Below are experts of layer 12 (counted from 0) of a mixture-of-experts language model. Rows are named router (the router's row for the expert), down (a neuron's output weights, with its number) and show model dimensions 0-191. Each number is 128 + 24 x the weight over its row's rms, rounded and kept within 0 to 255.
After each expert's rows: a language model's description of what the expert responds to. This comes from a sample of Wikipedia text that the model never trained on.

# expert 12
router [155 125  64 136 113 125 130 141 123 136 113 136 120 150 147 121 126 116 104 128 121 114 118 154  99  91 152 124 155 108 141 100  91 128 121 126  97 110 139 156  94 107 149 108 148 127 133 122 132 131 128 144 156 140 123 133 113 117 139 107 173 150  88 125 161 124 159  81 134 112 112 171  60 145  77 133 169 123 130 113 174  92 127 110 106  77  85 188 118 115 140  98 114 151 129 112  80 142 107  58  90 107 178 138 126 135 103 117 127 129 126 113 142 134 110 113 117 139 145 118 109 100 175  96  94 122 122 163 113 170 146 121 162 120  92 122 130 106 127 160 126 131 116 128 172 115 166 117 172  88 143  99 171 129 131 150 143 116 149  93 141 133 123 127 110 124 120  91 145 151 109 138 147 146 134 144 128 107 151 103 122 164 134  73 166 127 117 141 119 120 158 129]
down4 [161 211  87 146 178 158 134 154 117 129 120  64 125 112 144 153  83 115 113 114 116 147 120 126 142 130 137 155  93 121 127 117 140 137 141  92 118 125 113 127  81  95 127 141 114 155 125 139 117 160 117 148 125 146 131 150 126  94 116 131 128  90 111 115 153  86  99 145 145 117  94 150 164 124 151 127 136 113 149 154 110 133 139 155 156 141 104 162 113 122 166  96 130 150  86 135 126 117 107 148  99  95 156 236  87 131 166 137 138 145 120 110 130 107 134 152 155 155 106 170  98 147 120 138 115 130 135 123 164 115 120 117 160 134 132  99 143 131 108 121 148 132 136 130 159 111 160 137 132 110 110 141 168 154 184 112 122 134 149 139 108  91 101 142 124 122 152 113 113 148 137 108 139 110 128 147 108 130 121  67 155  87 145 132 143 141 113 117  90 131 162 124]
What it handles: Prepositions, mostly in, from, on, at, into, near, within, that introduce a location or year, e.g. "from Kwahu", "in 1938".

# expert 19
router [175  81 142  79 136 130  92 147 132  87 128 117  97 113 136 103 125 114 148 108 136 151 131 137 150 146 118 144 168 113 132 158 138 102 106  99 144 153 131 125 153 113 143 133 127  92 126 154 115  84 173 107 123 125 170 138 110 138  72 144 124 149 164 179 127 109  83 101 114 141 126 136 172  97 138 134 115 131 126 170 117 112 140  97 118 139 115 117 130 137 139 111 129 144 142 147 107 156 108 119 151 106 152  38 113 127 149 103 136 154 118 143 150 122 125 133 137 146 113 137 108 135 133 108 127 128 162  84 132 121  75 107 106 151  81 106 130 152 103  97 150 130 110  95 144 105 139 108 143 173 109 112 148  87 117 162  89 153 120 114 109 110 145 114 123 129 137 147  98 158 141 132 152  86 120 131 129 111 115 207 103 170  99 140 128 110 119 153 174 103 117 135]
down0 [ 86 107  97 162 130 108 152 133 112 106 116 166 130 181 134 144 148 115 135 158 126 123 123 136 161 111  97 101 104 118 116 107  94 160 112 122 117 135 117 116 166 160 136 101 169 144 103 127 117 161 138 127 155 141 108 171 142 129 163 108 152 125 141 113 121 153 113  87 115 150 144 132 152 103 116 136  72 114 126 116 131 118 128 125 128 121 104  98 166 101 152  93 129 140 136  88 129 117 146 146  97 134 118 182 108 152 133 153 127 102 153 131 134 167 130 115 138 142 146 107 115 140 120 151 165 119  96 104 148 110 136 101 126 117 111 112 107 106 127  64 124 190 131 166 162 179 162 148 119  90 116 134 123 104 111 129 117 109 151  80 144 164 111 124 138 137 106 141 101 121 125  46 105 131 133 127 121 147  72 163  90  96 118 109  84 138  75 106 117 126 132 131]
What it handles: Opening word pieces of surnames right after a first name, such as War(ren), Lock(hart), Laz(er), often capitalized fragments.

# expert 42
router [137 123 103 163 115  71 109 156 139 114 138 111 116 130 166 122 158 144 135 132 114 168 143 140 109 107  96 135 172 117 183 117 137  94 109 162 136 114 156  99 154 144 146  77 133 112 132 136 119 171  79 102 166 147 131 104 129 170 160 147  93  97 157 138  96 151 117 105 131 155  88  97 141 150 111 110 133 151 117 138 113 144 100 145 139 142  98 133 105 139  80  94 121 128 144 167 124 129 139  73 177 156 127 144  99 178 148 124 130 118 160 168 140  99 154 161 126 132 116 130 122 149 117  96 109 140 129 145 122 123 107 126  96 172 142 151 125 125 121 118 111  98 136 138 147  97  95 107 113 146 132  89 141 103 124 150 131 147 130 119 116 150 104  83 165  78 108 100  99 157 149 102 109 120 117 120 155 132 159 155 109 148 101 117  96  90 105 157 103 103 136 152]
down4 [107 132 137 142 164 129 145 128  96  85 135 173 150 110 162  67 125 120 103 100 138 133 158 163 152 144 113  93 126 127 140 131 112 120 134 100 125 140 150 193 119 112 150 117  83 134 120 119 116  98 152 129 148 108 138 148 129 132 120 105 118 146 133 137 123  92  74  86 133 147 114 163  74 127 115  81 110  85 134 142  96 144 122  95 141  77 154 141 139 120 119 113 140 119 120 112 152 139 112 171 146  92 106 112 129 128  82 102 105 127 118 158 142 153 158 129 121 120 131 137 111 116 120 114 128 134  85 118 117 117 159 140 133 121 161 122  98 139  50 185 126 139 156 157 149 137 149 125 139 126 109 162 135 145 137 160 108 140 104 183 141 114  91 137 122 136 109 147 132 115 149 137 127 143 139 115 155 108 126  83 148 144 168 134 116 129 166  74 154 130 193 119]
What it handles: Month names and the comma between day and year in dates, e.g. January 23, 2006; also currency signs like $ and £.

# expert 23
router [104 142 120 111 196 151 157 130 159 141 119 107 113 159 171 109 127 124 141 183  92 113 170 193  95 176  90 161 117 140 119 119 132  95 138 115 125 121 158 126 155 150 147  92  99 169 129 162  74 163 158 138 107 103 125 136 135 140 100  99 120  92 129 150 145 128 143 164 126 133 110 109 109 151 116 114 116 113 135 110 136 152 136 128 158 108 126 128 148 140 119 108 127 118 117 127 128 108 126 145 114 124 104  85 140 119 160 114 162 119 116 143 105 147 146 150 104 133 135 147 101 136  93 151 131 112  93 140 108 108 141 132 146 156 178 157 170  98 158 101 155 158 181 135 117 143 114 138 109 141 124 117  98 130 125 138 167 126  73 156  96 135 131 153 137 150 114 115 132 119 131 103  98 181 161 153 140 110 134 132 149  98 100 160  85 115 104 128  89 101 176 132]
down1 [179 164  86 115 134 158 112  80 148 148 130 128 103 131 108 122 163 136 108 147  88 141 121 120 130 111 123  95 167 136 137 135 107 129 151 207 169 134 154 126 131 101 116 139 122 140 163 158 153  70 152 126  92 150 150 113 137 118 116 121 197 134 128 104 147 141 100 124 160 126 102 141 143  73 123 137 114 131 107 115  91 115 106 122 130 137 134 129 101 105 114 123 132 169 107  96  85 141 147  99 155 124 141 142 123 141  84 167 135 109 123 125 149 120 141 110 133 113 139 126 129 138 170 103  97 114 132 130 159 164  87 161 145 119 145 148  92 155 117 119  88 151 132 145 149 120 117  92 136 144 126  82  86  77 160 152 125 163 156 135 101  94 108 120 102 159 121 118  79 120 148 159 138 113 124 117 137  96 123  66 150 118 116 150 157 111 132 132 127 130 134 116]
What it handles: Table pipes, line breaks and heading words in election, sports and award tables, such as Best, Turnout, Labour, Olympic, Final.

# expert 0
router [125  61 174  91 124 106 125 110 129 112 109 126  92  89  95 101 136 114 125 147 175 131 117 132  90 150 135 149 145 127 138 176 183 135 100  95 135  96 122  98 121  77 136 139 123 136 128  95 141 141 111 116 137 106 154  83 120  89 114 138 145 124  96 138 185 151 115 107 117 164 129 145 128 145 173 127 153 127 141 159 145 132 130 140 112 123 119 107 146 141 131 145  98 111 160 140 140 160 135 150 118 120 141 117 148 112 114 167 126 137 163 117 110  79 126 126 107 144 160 139 127 145 113 116 114 174 106 131 105 109 113 139 102 150  79 127 112  96 128 162 138 144 128  84 103  98 111 138  78 147 140  80 115  93 146  94  92 143 162 151 113 105 130 103 126 128 158 149 134 117 143 141 142  71 149 147 127 123 111 183 145 122 112 116 115  96 170 132 124 132 163  73]
down4 [129 105 150 128 149  92 146 160 145 163 126 113 138 149  89 115 134  99 145 114 113 130 205 123  96 122 106 123 162 116 161 158 152 136 115 126 116 146 156  93 163 140 115 117  96 139 162 124 140 154 173 145 155 148 159 127  90 114 100 144  92 111  86 135 121 143 126 164  91 140 140 132 147 129 128 167 100 133 155 169 142 133 117 135  97 131 122 135 111 145 154 126 127 150 160 136 150 163  95 114 153 136 162  87 126 139 129 145 149 117 167 120  94 101 131 112 161 165 126 185 151 161 138 127 168 139 103 104 107 139  86 137 121 121  78 125 140  94 148 106 117 132 112  90 116 138 124 148 135 134 138 128 117  75 100 129 130 108 116 179 142 136 122 163 140 141 116 117 105 160 137 111 118 139  93 146 161 201 139 159 120 159 130  93 169 133 133 117 138 128  73 118]
What it handles: Short word pieces inside common words, often in quoted song or book titles and prose, e.g. eg(oism), Bir(ds), Al(most), pian(ist).

# expert 30
router [177  53 147 112 105 152 153 126 146 112 150 132 116 135 124 126 154 103 100 126 144 158 101 143 123 161 110 166 162 117 140 177 109 115 121 119 141 155 115  74 101 135 124 125  77 125  97 145 142  92 177 121  94 156 135 102 130 170 121 124  89 128 100 145 147  87 173 146 122 104  96 151 122 132 126  91 120  95 125 158 106 177 105 129 137 179  91 118  85 164 132 175  98 158 122 137 124 121 136 108 125 100 181  69 132 157 157 119 168 149 106 170 101 113 131  88 131  97 115 122 124 126 124 107 128 127 144 110 130 180 112 109 112 139 141 121 144 164 129 102 112 120 136 111 124 129 138 133 109 133 122 115 153 127 101 128 131  86  94 128 121 137 106 141  94 117 165 120 100 113 115 105 144 134 171 142 101 150 103 135 106 122 140 106 117 120 140 138 155 120 147 137]
down1 [118 147 147  76 119 130 116 115  72 123 140  99 143 118  90 136 135 120 167 117 130 189 111 128 127  89 105 157 112 131 142 161 105 114 146 130 106  86 140 103 140  97 116 140 132 125 115 144  74 151  85 145 121  87 156 101 129 151 164 125 131 148 154 100  99 136  74  68 118 157 169 101 124  80 146 121 126 100 170 138 128 121 164 142 144 132 130 147 101 138 102 160 139  95  98 147 112 146 129 146 129 181 109 140 176  84 153 152 114 109  98 124  94 162 103  99 111 139 140 135  97 151 126 156 184 140 160 112 118 150 130 115 110 133 151 134 193 154 151 142  94 166 131 145 133 106 139 121 104 116 110 167 135 139 150  87 119  95 113 144 135 115 117 121 107 136 148 112 131 111 103 130 130 127 113 106 110 149 177 111 146 139 115 123 145  98 130 128 133 137 127 137]
What it handles: Inner and final pieces of European surnames and place names, e.g. Fitz-patr-ick, Johann-es-burg, Ad-elheid, Trøn-del-ag.

# expert 39
router [120 139 126 165 111 104 129 137 148 115 124 122 166 145 159 146 116 142 137 149  80 129 108 121 157 156 119 120  69 112 137 112  87 116 166 112 162  93 148  76 112 157 122 140 142 118 138 119  94 133  80 117 118  84 119 139 136  95 124  95 117 150 159 115 142 161 124 115 145 102 109  91 114 124 143 158 105 112 112  71 104  88 128 104 102 103 123 143 137 176 136 132 131 167 110  98 139 131 144 114 114 119  90 128 102 113 144 152 163 135 124 117 146 127  94 103 135 157 162 129 121 131 140 121 103 158 136 137 112 145 124  95 132 118 176 153 137 151 153 130 136 101 169  76 119 138 155 109 122 106 144 150  73 119 143 147 156 135 138 118 141 104 164 158 136  93 148 106  93  77 167 117 172 175 131 118 152 145 120 100 154 120  82 114 129 124  80 134 116 122 147 181]
down1 [115  64 136 143 163 160 116 119 119 177 145 186  73 135 124 130 125 100 121 135 164 112 149 113 164  88 104 126 147  98 126 119 135 146 104  86 145 119 112 107 105 128 149 154  88  75 116 142 123 112 107 114 139 126 121 142 151 112 118 111 106 143 123 134 106 177 115 180 150 140 161 154 126 113 173 139 137 155 133 109 158  78 152 116 112 147 116 147 157 155 115 118  81  64 135 139 133 169 110  98 147 158 104  67 156 113 103 114 130 121 122 118 121 165 101 127 133 122 141 142 132 174 130 117 108 138 139 147 117 127 128 123 117 121 132 110 142 124 148 153 147 114 121 131 131 135 148 150 119 163 160 118 162 104 133 149 139 131 138 151 132 137 119 144 167 175  87 115  59 154 135 132  85 134 106 160 112 140  93 143 135 149 115 123 112 108 138 137 106 134 123  67]
What it handles: Commas after place names in locations like Kent, England, plus died, born and venue words like Stadium, River, contract.

# expert 7
router [127  80 172 160 157 148 137 168 137 149 161 131 137 113 120 118 128 129 113 129 101  92 114  95 100 175 155  81 106  82 112 145 161 121 183 150 157 164 119 138 164 150 139 108 174 122 150 169 103 138  86 117 123 165 102 141 119 124 133 140 168 152 115 129  96 100 160 165 143  96  97  99  81 119 140 114 118 131 112  97 103 120 114 124 102 127 152 123 122 140 157 137 105 126 119 115 142 121 193 170 138 135 118 117 129 103 140  80 111 131 131 100 125 136 145 140 125 129 101 125 149 128 136 111 123 120 119 131 131 134 128 151 114 103 164 154 130 139 127 108 107 130 108 142 103 165 101 136 117 124 121 127  90 108 115 150 135 109  49 118 127  95 114 164 111 159 170 146 140 163 138  85 164 140 105 163 122 133 131  86 177 141 143 136 156 173 104 133 112 125 112 142]
down1 [ 97  84 105 166 110 104 134 128 100 143 118 194 153 149 131 112 109 118  94 160 144 102 102  97 108 123 141 122 127 137 120  94 117 120 156 135 105  98 106 119 113 131  70 128  90 133  99  91 149  94 170 152 118 140 124  87 130 123 105 113 114 134 124 120 101 153  57 140 124 136 123 136 141 139  52 107 117 119 175 151 135 155 107 103 100 147 102 121 115 124 155 120 187 137  72 142 141 116 131 117 116  97 141 149  90 123 126 159 120 136 127 126 156 146 148 132 126 145 104 122 117 127 136 129 115 159 133 109 102 121 122 142 128 123 141 121 131 153 110 116  78  97 105 114  80 130 115 143 112 138 106 139  96 129 160 136 180 121 178  94 117 161 162 106 100  94 117 157 122 122  99 133 117  79 124 133 136 108 135 144 142 126 161 116 129 121 132  65 105 101 101 102]
What it handles: Labels and section headings in infoboxes and lists, such as Born, Location, Website, Coordinates, Career, Links, Species.

# expert 56
router [138  97 132  82 154 150 111 101 124 185 126 122  75 129 140 152 143 130 104 151 134 139  99 147  92 132 102 142 112 149 169 118  99 108 116 117 184  94 114 114 114 169 152 101 144  90 127  99 128 129 154 104  98 125 134 139 106 107 132 144 128 153 129 173 164 171 133 124 153 114 164 101 138 115 151 118 154 130  94 102 135 132  90 163 147 123 123  88 127 134 128 114 114  87 138 164 101 129  96 143  99 152 133 141  94 124 160 168 149 125 110 115 127  89  82 145 155 106 196 147 139 122 160 132 135 131 137  98 130 102 154 159 120 111 129 175 151 129 137  93 141 123 167 117 124  68  94 119 120 157  92 107 101 138 130 143 126 152 146 153 112 120 142 134 128 124 159 129 103 119 171 146 131 138 159 107 138 119  98 157 113 146 115 170 103 110 108 159 149 102 162 153]
down0 [ 97 115 139 145  83 140 122 108 127 137 129 111 162 133 167 170 106 147 114 157  85 177  88 165 139 135 121 108 125 124  95  98  81 131 103 125 145 164  90 150 141 122 145 145 164 123 133 141 135 107 144  93  96 136 116 147 140 123 136 153 130 166 117 152 128 104 141  84 133 105 112 115  78 104 146  80 159 146  81 125 124 136 112 123 147 145 133 164 115 133 106 135 156 133 129 126 103 139 105 151  61 119 128 108 134 102 134 130  97 121 113 114  87 116 112  73 127 130 150 110 102 120 170 130 119 153 137  94 145 142 155 139 105  94 146  89 140 138 123 117 103 150 209 158 109  88  95 108 140 178 104 122 114 132 146 150 148 144  95 149 104  79 151 138 120 130 125 113 154 120 129 165 130 140 119 169 165 142 181 147 139 154 130 127 146 134 119 154 118 133 135 152]
What it handles: Opening pieces of Latinate verbs, often right after to, such as comm(it), dis(miss), exec(ute), dec(reases), impro(vise).

# expert 48
router [119 168  94 140 109 148 118 156 130 127 142 129 107 116 156 116 144 204  89 125 143 102 141 127 126 205 125  86 149 144 124 102 139 128 128 130  82  88 141 136 105 116 110 118 144  98 138 147  78 115 122 127 106 129  87 108 120 135 139 142 120 132 122 123 132 109 112 139 132 150 129 116 140 155 130 129 140 115  93 106 125 141 168 137 125  82 154 160 153 125 113 159 111 105 176  92 134 159 110 126 126 193 122 162 123 153 153 111 136 133  97 137 133 121  55 144 162 135 127  89  87 115 128 120 103 109 126 158  92  76  89 112 151 142 113 140 123 120 143 107 187  86  94 109 167 103 163 123 103 117 138 132 145 108 150 109 117 117 129  97 121 118 113 130 112  87 167 180 136 121 108 109  95 146 119  90 113 117 104 116 111 152 132 149 124 138  98 119 112 134 143 143]
down0 [108 162  98 106  82 121 105 132 122 110 162 123  92 125 118 111 148 156 106 106 107 135 171 148  80 149 130 145 103 147 138 144 155 175 140 142  74 163 151 105 120 156 117 158  84 129 123  80 129 154 120  93 118 111 139 110  78 104 116 131  82 126 113 118 161  85 136 119  88 171 112 126 133 174 140 188 105 147 182 129 115 173 118  88 134 112 142 100 137 139 131 123  87  94 182  93 122 163 118 108 138  89 130 140 130 121 139 108 125 119 141 123 113 119 130 113 114 134 151 103 121 113 114 125 167 123 123 153 113  92 132 141 140 140 131 153 116 106 122  74 120 116 132 107  97 113 126 125 127 106 100 112 126 106 135 142 128 105 108 113 122 135 135 151 121 161 124 119 150 123 136 154 169 151 104 141 143 128 106  81 167  71 131 110  72 153 101 116 111 131 109 158]
What it handles: Conjunctions joining words or clauses, mainly and, plus or, but, &, slashes and then, e.g. "upper and lower".

# expert 61
router [ 98 148 154 160 155 144 153 108 156 158 107 126 102 174 126 128 145 158 138 152 126 128 121 162 111 134 109 147 146  98 161 145 103 111 153 102 157 111 175 155 130 173 137  83 106 138 156 129  91 156 152 106 118 160 117  97 114 159 155 124 153  85 170 101 106 121 139 166 133 127 126 141 135 102 129  98  99 114 128 132 155 145 113 124 160 103 120 152 141 127  88 108  71 124 188 146 122 117 118 118 127 169 169 129 126 133 161 141 132  76 136 109 139  68 123 113 102 110  83 128  73 125 143 165  98 116 146 140 100 102 126 117 115  98 112 167 119 146 115  95 130  91 127 153 146 110 111 111 150 101 133 140 167 155 120 144 136 147  90 139 121 148 127 143 137 136 129 104 104 154 102 125  98 118 149 103 144 149 121  95 106 123 122 159  84 105  79 114  91 122 131 131]
down0 [127 108 199 133 145  82 120 120 135 120 155 155 116 107 160 132 104  89 132 109 156 131 145 126  82 109 142 146 143 122 121 143 154 177 117 132 155 142 139 132 136 110 125  97 147 115 145 136 156 122 167 143  76 106  71 134 129 155  89 139 134 156 128 106 175 106 148 113 131 145 105 154 144  89 117 103 142 129 131 111 119 115 119 139 141 115 182 140 119 163 120 133 159 128 132 133 121 137 131 112  87 117 168 126 108 101  80 103  98 154 164 114 124 113 129 114 153 119 122 135 118 146 103 161 126 156 148 142 143 131 123 100 129 113  68  70 116 147 124 149  91 136 168  90 141 119 121 153 136 146 118 100 146 107 102  89  62 122  95 163 131 126 146 115 121 111 168 113 104 124 133 105 141  77 119 126 121 163 128 168 144  97 133 110  78 128 130 155 174 140 101 104]
What it handles: Middle syllables like an, eng, ai inside foreign place and personal names, often in tables, e.g. Gu-an-ajuato, Sh-an-xi.

# expert 62
router [139 117  73 118 161 125 137 115 105 143 150 123 104 149 113 118 115 115 107 128 122 133 163 177 114  83 143 134 146 106 107 124 105 129 137  92 100 128 134 172  93 138 150 108 110 146 144 140 145 126 141 126 176 149 132 128 122  99 115 180 160 159  91 142 141 139 113 107 144 115 141 170 112 145 111 122 156 120 107  94 117 158 111 163 140 159 148 106 117 132 136  71 115 126 194  89 104 163 104  96 101 113 146 151 162 121 129 101 104 120 168 113 143 151 168 132 148 133 118 110  96  94 162 167 121 136 152 118  92 109 123 136 155 124  97 110 128 127 135 113 122 126 119 161 157 120 134 161 138 124 169 122 148 131 113 156 154 114 156 106 131 149 120 151  70 132 144 128 145 124 124 112  64  73 127 101 116  80 133 115 123 115 149 153 173 140 159 161 128  79 142 162]
down1 [103  97 130 133 180 105 128 111  96 165 139 151 138  92 150  98 153 111  90 167 113 123 147 132 111 184 134 154 122  92 108 120 149 129 107 135 104 149  93 119 116 137 104 123 114 143 152  99 131 125 143 110 112 139 144 127 151 155 101 165 141 106 121 128 117 119 110 162 118 162 118  79 170 154 147  95 136 128 143 142 106 122 119 156 108 205 138 134 106 111 172  83 178  86  53 131 139 118 125 138 130 106  99  93 165 123 131 123  85  84 122  89 106 118 148 137 129 177 163 140  96 159 132  82 150 171  99 120 143 158 134 114 129 114 102 110 155 180 126  89  94 141 139 128 123 111  88 160 158 130 110 121 106 131 145 135 134 152 139 135  94 123 163 151  96 121 129 112 161 129 118 144 115 128 117 127 128 130 124 139 125 129 142 113 134 111 139 137 125  93 103 140]
What it handles: Prepositions and quantifiers starting a phrase before the or a, such as with, by, of, for, every, each, same.

# expert 46
router [123  75 164 119  84 159  91 144 154 136 173 123 130 150 129 111 100  82 161 114 148 147 118 117 126 112 133 137 168 145 117 153 109 129 127 144 177  93 116 126  97  96 153 112 133  94 106  98 113 112 114 168 116 125 108  99 102 115 111 126 142 127  91 125 138 136 134 134 122 118 139 149  98 133 158 118 111 128 116 134 122 165 101 136 154 123 173  98 116 153 155 144 127 109 145 166 148 124  94 129 110 134 175  69 138 101 140 174 131  92 106 137 126 104 150 124 137 128 172 142 108 113 154 130 106 104 151 140 117 114 145 174 114 134 104 159 107  92 166 148 131 137 157  91 115 104 111  86 147 134  99 100 131 175 167 137 113  97 179 132 108  95 127  92 105  97  98 170 119 131 129 129 193 102 128 127 160 122 139 177 141  90 135 138 114 114 139 125 105 109 150 139]
down0 [112 147 115 110  98 160 101 164 113 106 146 116 113 103 144 157 148 138 179 151 152 132  79 128 134 102  83 108 131 138 119 172 122 166 152 143 129 122 151 185 165 125 113 100 124 140 106 164 119 152 152 140  81 122 107 110 135 153 145 137 157 138 119 170 138 131  93 133 158 169 138 134 112 148 140 206 179 121 134 124 127 126 131 134 148 132 135 158 127 123 156 127 122 106 115 105 152 161 138 134 131 158 107 101 114 103 102 134 109 115 114 160 119 120 120 134 133 135  90 167 104 106 100 169 169 142 134  98 122 127 127  97 156 153 111  59 125 168 117 147 129 167 120 145 130 126 194 171 163  85 144 130  78 141 134 133  99 134 157 131 143 103  90 124 126 113 134 144 142 109 138 169 149 109 147 132 133  84 164 123 130 130 115 130 114 149 110 159 125 109 142 142]
What it handles: Short pieces inside common words in news-like prose, such as ur in securities, cr in outcry, m in aftermath.

# expert 63
router [105 165 139 148 174 114  91 137 120 138 129 103 125 117  70  98 135 133 101 105  81  99 134  97 132 118  88 118 148 103 153  94 113 134 112 129 108 152 152 146 160 167 157 104 135 145 130 142 103 139  85 115 134 124  76 113 150 123 139 139  90 107 162 142 146  83 139 142 149 118  90 110 183 125 118 113 114 131 124 122 119 123 139 100 120 130 103 131 131 129  86 102 126  95 132 127 111 109  81 113 138 157 111  92  86 143 150 106 133 141 144 146 160 127 112 118  81 139 129 144  86 104 136 124  95 144 149  93  76 118 125 112 104 147 102 137 111 114 153  97 154 122 130 118 134 118 100 128 109 125  97 134 123 105 101 140 147 151 125 140 108 142 114 102 182  91 118 165 130  74 146 135  66 149 137  85 162 185 112 138 110 111 123 133  86 103 148 130  87 154 133 149]
down0 [127  53 169 129 156  89 119 149 122 153 112 144 180 120 141 132 134 111 120 139 121 103 115 143 131 109 124 148 135 117 127 111 167 121  98 125 108 103 122  99 155 130 157 122 133 181 120 112 147 147 110 115 155 152 175  92 161 127 116 171 101 115 125 132 153  95 134 102 151 140 150  96 118 157 157  77 189 148 133 139 110  82 121 134 152 107  77 137 136 106  95 120 142  89 112 130  88 136 141 114 135 102 105 116 155 147 136 131 130 139 139 110 167 123 112 112 142 164 112 139 167 112 129 145 117 155 142 116 153  90 156 108 120 125  84 107 124 108 123 138 142 141 143 136 119 116 109 129 145  90 139 164 108 156  84 101 122 146 102 152  90 146  98  93 117 109 130  98 146 118 110 116 135  75 165 152 132 150 122 170 119 181 125 139 114  95 103 171  77 116 119 121]
What it handles: First three digits of years, such as 199, 201, 186, usually after in, the early, or a table pipe.

# expert 25
router [108 133 174 149 148 125  79  65 138 150 148 123 163 108 160 126 148 115 100  97 152 112 139 156 143 105  83 151 150 132 123 155  98 110  84 115 130 158 126 127 116 127 176 118 120 122 158 125  98 124 146 163 135 133 154 128 103 104 103 157 126  98 143 130 180  94 143 117 109 139  99 136 154 112 108  93  91  96 118 134 123 148 130 104 117 102 110 138 134 103 136 137 110 105 127  96 125 110  86 142 110 138 101 144 110 151 114 161 101 133 160  91 135 169 124 132 108 147 141 138 112 122  67 176 153 105 141 145 131 113 128 117 114  89  77 158 134  93  90 156 138  90 144 138 133  95 110 127 149 142 127 130 129 139 153 120  97 127 116 166 102  94 150 118 128 124 115 144 105 114  87 136 116  76 139 130 104 152 144 174 116 146 113 152  61 123  88 180 125 123 130 125]
down4 [109  98 151 162 120 129 150 107 109 104 126  72 114 118 138 170 127 123  98 100 170 124 102  97 136 167 122 150 138  89 146 180 131 155 160 179 135 132 149 124 118 134 168 174  86 112 124 137 143  81 151 139 169 115 138  89 128 125 133 139 163 119 129 153 163 135 149 151 146 139 172 149 149 119 171 133 138 128 170 139 120 115 128 116 110 103  94 120 189 124  83 106 103 117 134 115 175 125 133 137  92 133 154  75 104 136 127 129 138 122 151 155 127 127 198  97 126  99 125 144 108 133 108 127 127 137 129 170 128 156  98 160 149 109 104 122 120 125 117 131 145 125 150  96 137  82 125 118 127 136 138 137  86 120 126 143 105 140 132 155 149 146 161 145 102  97 113  89 128 101 133 128 100 118 142 136 148 140 165 149  71 117 146 147 116 141  91 158 118  80 135 125]
What it handles: First pieces of common nouns split into parts, often after the or a, e.g. In(fantry), con(voy), quart(ets), interpre(ter).

# expert 26
router [153 141 132 118 154 126 151 131 129 150 170 112  67  97 119 171 135 148 149 147 117  86 130 116 145 109  96  96 110 144 154 148 129 135 160 107 155 175 156 154 103 128 113  91 166 109 110 175 107 101  93 126 147 167 108 101  94 128 126  90  85 102 131 150 165 120 173 161 144 121 106 102 145 132 152 154  83 138  85  95 128 122 156  91 136 136 138 171 163 142 119 118 108 108 121 139 149 131 145 102 115 146 103 168 116 168 151 108 115 104 118 128 129 129 111 103 150 137 112 169 115 126  87 132 122  89 131 138 132 126 137 148 152 124 124 133 182 143 169 123 137 100 116 128 150 112 124 129 134 154  90 147 161 175 125 126 154 140 125 160 156 145  96 108 156 159 117 118 103 143 155 166 111 163 142 139 160 104 153  88 114 142 108 178 146 121 125 140  96 142 150 133]
down0 [ 89 210 130 164 139 134 113 120 143 192 129  56 106 113 108 155 114 135 149 135 127 137 138 127 142 129  91 130 125 100 156 138 137 131 102 122 141 139 157 102 112 131 133 123 127 126 138 113 150 110 109 137 104 105 132 142 107 138 131 110  86 141 118 148 139 131 173 152 146 110 117 150 173 149  85 147 119 138 110 128 131 124 142  84 133  76 132 161 156 158 106 153  99  82 166 152 135 133 133 125 112 136 132 233 120 144  81 155 134 132 152 119 152 171 115 107  97 108 135 102 126 131 117 163 108 118 149 161 132 166  98 145 152 132 146  83 105 124 126  90 110 159 123 153 124 138 173 160  89 124 141 138 178 164 143 136 113 117 150  92  99 147 102 125 134 119 109 113 109 130 113 113 120 129 124 134 100 134 107 117 147 161 117 153 106 134 125 115 143 106 124 135]
What it handles: Commas, periods and colons inside bibliography entries after author surnames or initials (Prinzing, Kaufmann, J.E.), plus markdown table divider rows.

# expert 34
router [179 123 120 117 168 133 139 119 105 115 146 113 120 120 118 140 100 117 107 148  96 113 138 111 106  94 122 120 119 131 145 153 116  98 168 107 115 131  86 152  94 139 119 110 117 129 129 135 163 165 130 149 106 156 115 135 156 138 110 129 143 134 107 137 103 114 128  56 167 164 156 132  92 122 175 159 100  67 121 109 134 114 103 152 177 164 162 159 145 100  94 141 131  92 119 137 124 100 126 170  93 136 100 172 103 140  95 169 109 127 141 163 148 104 126 134  97 127 115 119 121 124 112 160  98 100 168 139 156 148 140 140 144 111 164 121 101 163 132 163 109 130 129 112 146  90 159 130 108 127 130 126 147 167 109 119 106 149 120 131 120 148 134 120  75 114 130 141 136  99 164 107 120  85 126 114  87 102 100 129 163 157 147 158 127 117 178 151 101 104 111 170]
down1 [106  89 116 122 101 142 126 122  83 163 128 141 118 118 142 119 130  89 128 114 129 143 146 132 165 126 147 170 120 135 187 129 127 145 121 115 111 150 134 158 157 113 119 139  88 104 133  77 172 109 149 114 115 136 125 130 119 122 133 127 129 153 135 131 135 169 144 144  86 134 159 108 120 164 112  77 144 169 144 136 133 136 139 117 129 134 133  84 136 128 151 104 106 121 151  82  93 136 115 148 119 169 106  91 123 115  84 122  97 130 132  88 135 155 154 175 206 117 115 174 147 132  99 115 135 129 143 154 104 196 131  98 150 114  99 103 149 121 131 118 108 163 119 163 143  95 128 135 133 191 132 108 124 139 127 107 147 141 141 146 114 104  81 116 125 144 144 166 139 185 120 102  97 130 114 120 114 133 120 124 113 138 189 130 134 123 159  90 119 119  91 160]
What it handles: Function words like of, for, with and commas in explanatory prose, plus verbs like reduce, prevent and the piece ip in peripheral.